Experts of a small language model: 40 experts in each of 7 layers.
Below are experts of layer 4 (counted from 0) of a mixture-of-experts language model. Rows are named gate (a neuron's input weights, with its number), up (a neuron's input weights, with its number) and show model dimensions 0-223. Each number is 128 + 24 x the weight over its row's rms, rounded and kept within 0 to 255. Numbers have three digits each.
Before each expert's rows: "comes after" lists some tokens at least twice as common just before its tokens as in all text. This comes from a sample of Wikipedia text that the model never trained on. Tokens count by the router's weight.

# expert 29
comes after: "-", "==", "|", " |", "\n\n", "Personal"
gate0:132102122115142151117150127131091134091109121128130132089148158114095140120142129105144141119130086105173151132113146116131159103113144144129156127150112110141123131138099089146143118139151078110131146129080117147123132091137146098140151138133145177117159137125135131143105060126122121092164129123157153128164153164085121131130092125130128104079096154155150141137170137126152135080147143130089147063127083135129142089106136124106042123101108130147087181109174147095138149128140150095114131119133138182156145122095112127162152113140150151147083177107110139135134136095092083143136133132110136112141154116122159124144179134128176115144137094146156126107110115143141110161117
up0:115122135132100107097123137081122138142138092148148106119109182105102120102117159139083128150087103136145099130087136087130142135143149085132120126124151124115124126103151127176090147105139100140175145185099102115078134121132133138086100136144150174172141181097124139127113117121139131134127143091113120123123101152099131118119141125117110117108103115110093110150130132147140095097123146133106116134113122141060112149126140102111100134086132096161121128119118140164119147118148118094111131110162116123148149138125125135109159143171147137175126139192131200159138136093110082143127150176110094144116134101165104138123172131109156141153111151111153115133110153108164112142056

# expert 17
comes after: " (", " \"", ".\n\n", "-", ".", "S"
gate0:125184112167147179139141107110143174124145123130121099106149156137121145156136140098141163111168139135136087146085131110108143180117139166135148114097178117092142097130167165117152167148130077143178105110130145123146099101128130119179120152156132096134158150132098156088073111123120093142103122115102124104107168132127097109105145101112127085084141181152084169127115146072152126147125120116132144099072100104134112130124089107118132099139142142119138119138155126090136129123149137101124142151127126108156137124148139115119150122129126120099088072170106076123152115120127131163122145088117112119130105130112138118102116176123143120113139155144135136100116091153107144121153
up0:117143115140157175138138112149164145120141127129151117092179153102101150149157149095108173119120146138126136125116136129137125144144137181132111128124132107120134141120157174115159130140082100131148110113124121118135083095106125104154082135153149182134142147138096091080086136173124116132098127141134105120128171134115103099142134140083145113114170172146114149121105128110127127135125129098117141101063111163142102150141118126091120161092124115164105156173177131098119115116120151090106151143121141063182143137136112105121115112160173149128109096104096121148137115105129110131156118152130138118140126138078102130106083183110118135111102130164167157090101116140092137109136

# expert 27
comes after: " ", "–", ".", "10", "00", "-"
gate0:140144148129106116131133175114143099134097117120131112131153098092089179130112158109104129170097117158155105093172102084100099108153136133168115130142112135132141124150097100125186169101120138163150113108143112142102132125127119161139130114110119104160163147133132130138136149099103154117145120110130127109124136149133114112145135126188093096078141095136129093087145128146165121125134148144095122126115116120125108145121142144140119086171139137145111156118120095162108068082121129086135126135126122160109099167133107167114119100151119176143137142116127155123116120117105151129171116064136117204166086151165107184130159137144113139130140093152111105117118121136177129118161
up0:157154171129126132156170135124128080144136121083125123129149086132068128131118150142109106163106103138130129129179093122113109123147140129176133114126150151127135098167092130127126121113089137125157122119098147083105127156144146138128130130100097126158168116179138136151168106149113125127134122098153163158136135176160125144171154126185105124140143084138147094108128159123153094121128156176054072092153145125122122118161105106166106091124121162105118131067117126151143090118133155107124098158139103146127097150138100158123108119156108128131122124114135147116125150131081098157165144115167129168177126150137105142133137105127130096110163118133137098112109122140127118155125

# expert 16
comes after: "20", "19", "18", "17", "–", "16"
gate1:164097163110130128132155114148106163125126129188138092144150132130144126126074094110190146086179163122102127113137127112116123135080130114166124106095155159156091119108102128148155129103110114102109085171079154111085135116150112110136140146152155121160115144103122092094101134115131124131133171155153153098123125151092136138094128119120167096122144097120123134143173141113156144134133101126125140103111131156119116171142145119128137103106129150145163127123147145095166112115101116129109113158073084103141111117111113125135123096098118105116103123126108143142100087140147157145109144116144079174101130097146165105067099059125097123132122138125128150157137101159114126139157
up1:118157130116136107162118115124114081138125145114122103085109086108146136132159123124128140129079115105129092137092059159132180181129179154103125163135140142078152117137107091118078150140109193153118130131161144112144108153120137146136124101129130147138131108115181093120118128141114097085116097109080121179090156117110128104104123105143085165117168145119134120111118131124133119115146127131123103148124141113169129128157145066082116123139169174084110103116119135132126106157126121149109150090143128108120132147138109119110151139113091154109135085122152155126117154100119101143136141153150116089148143172138113088155105130099147124143167104105154160093143113110129127125155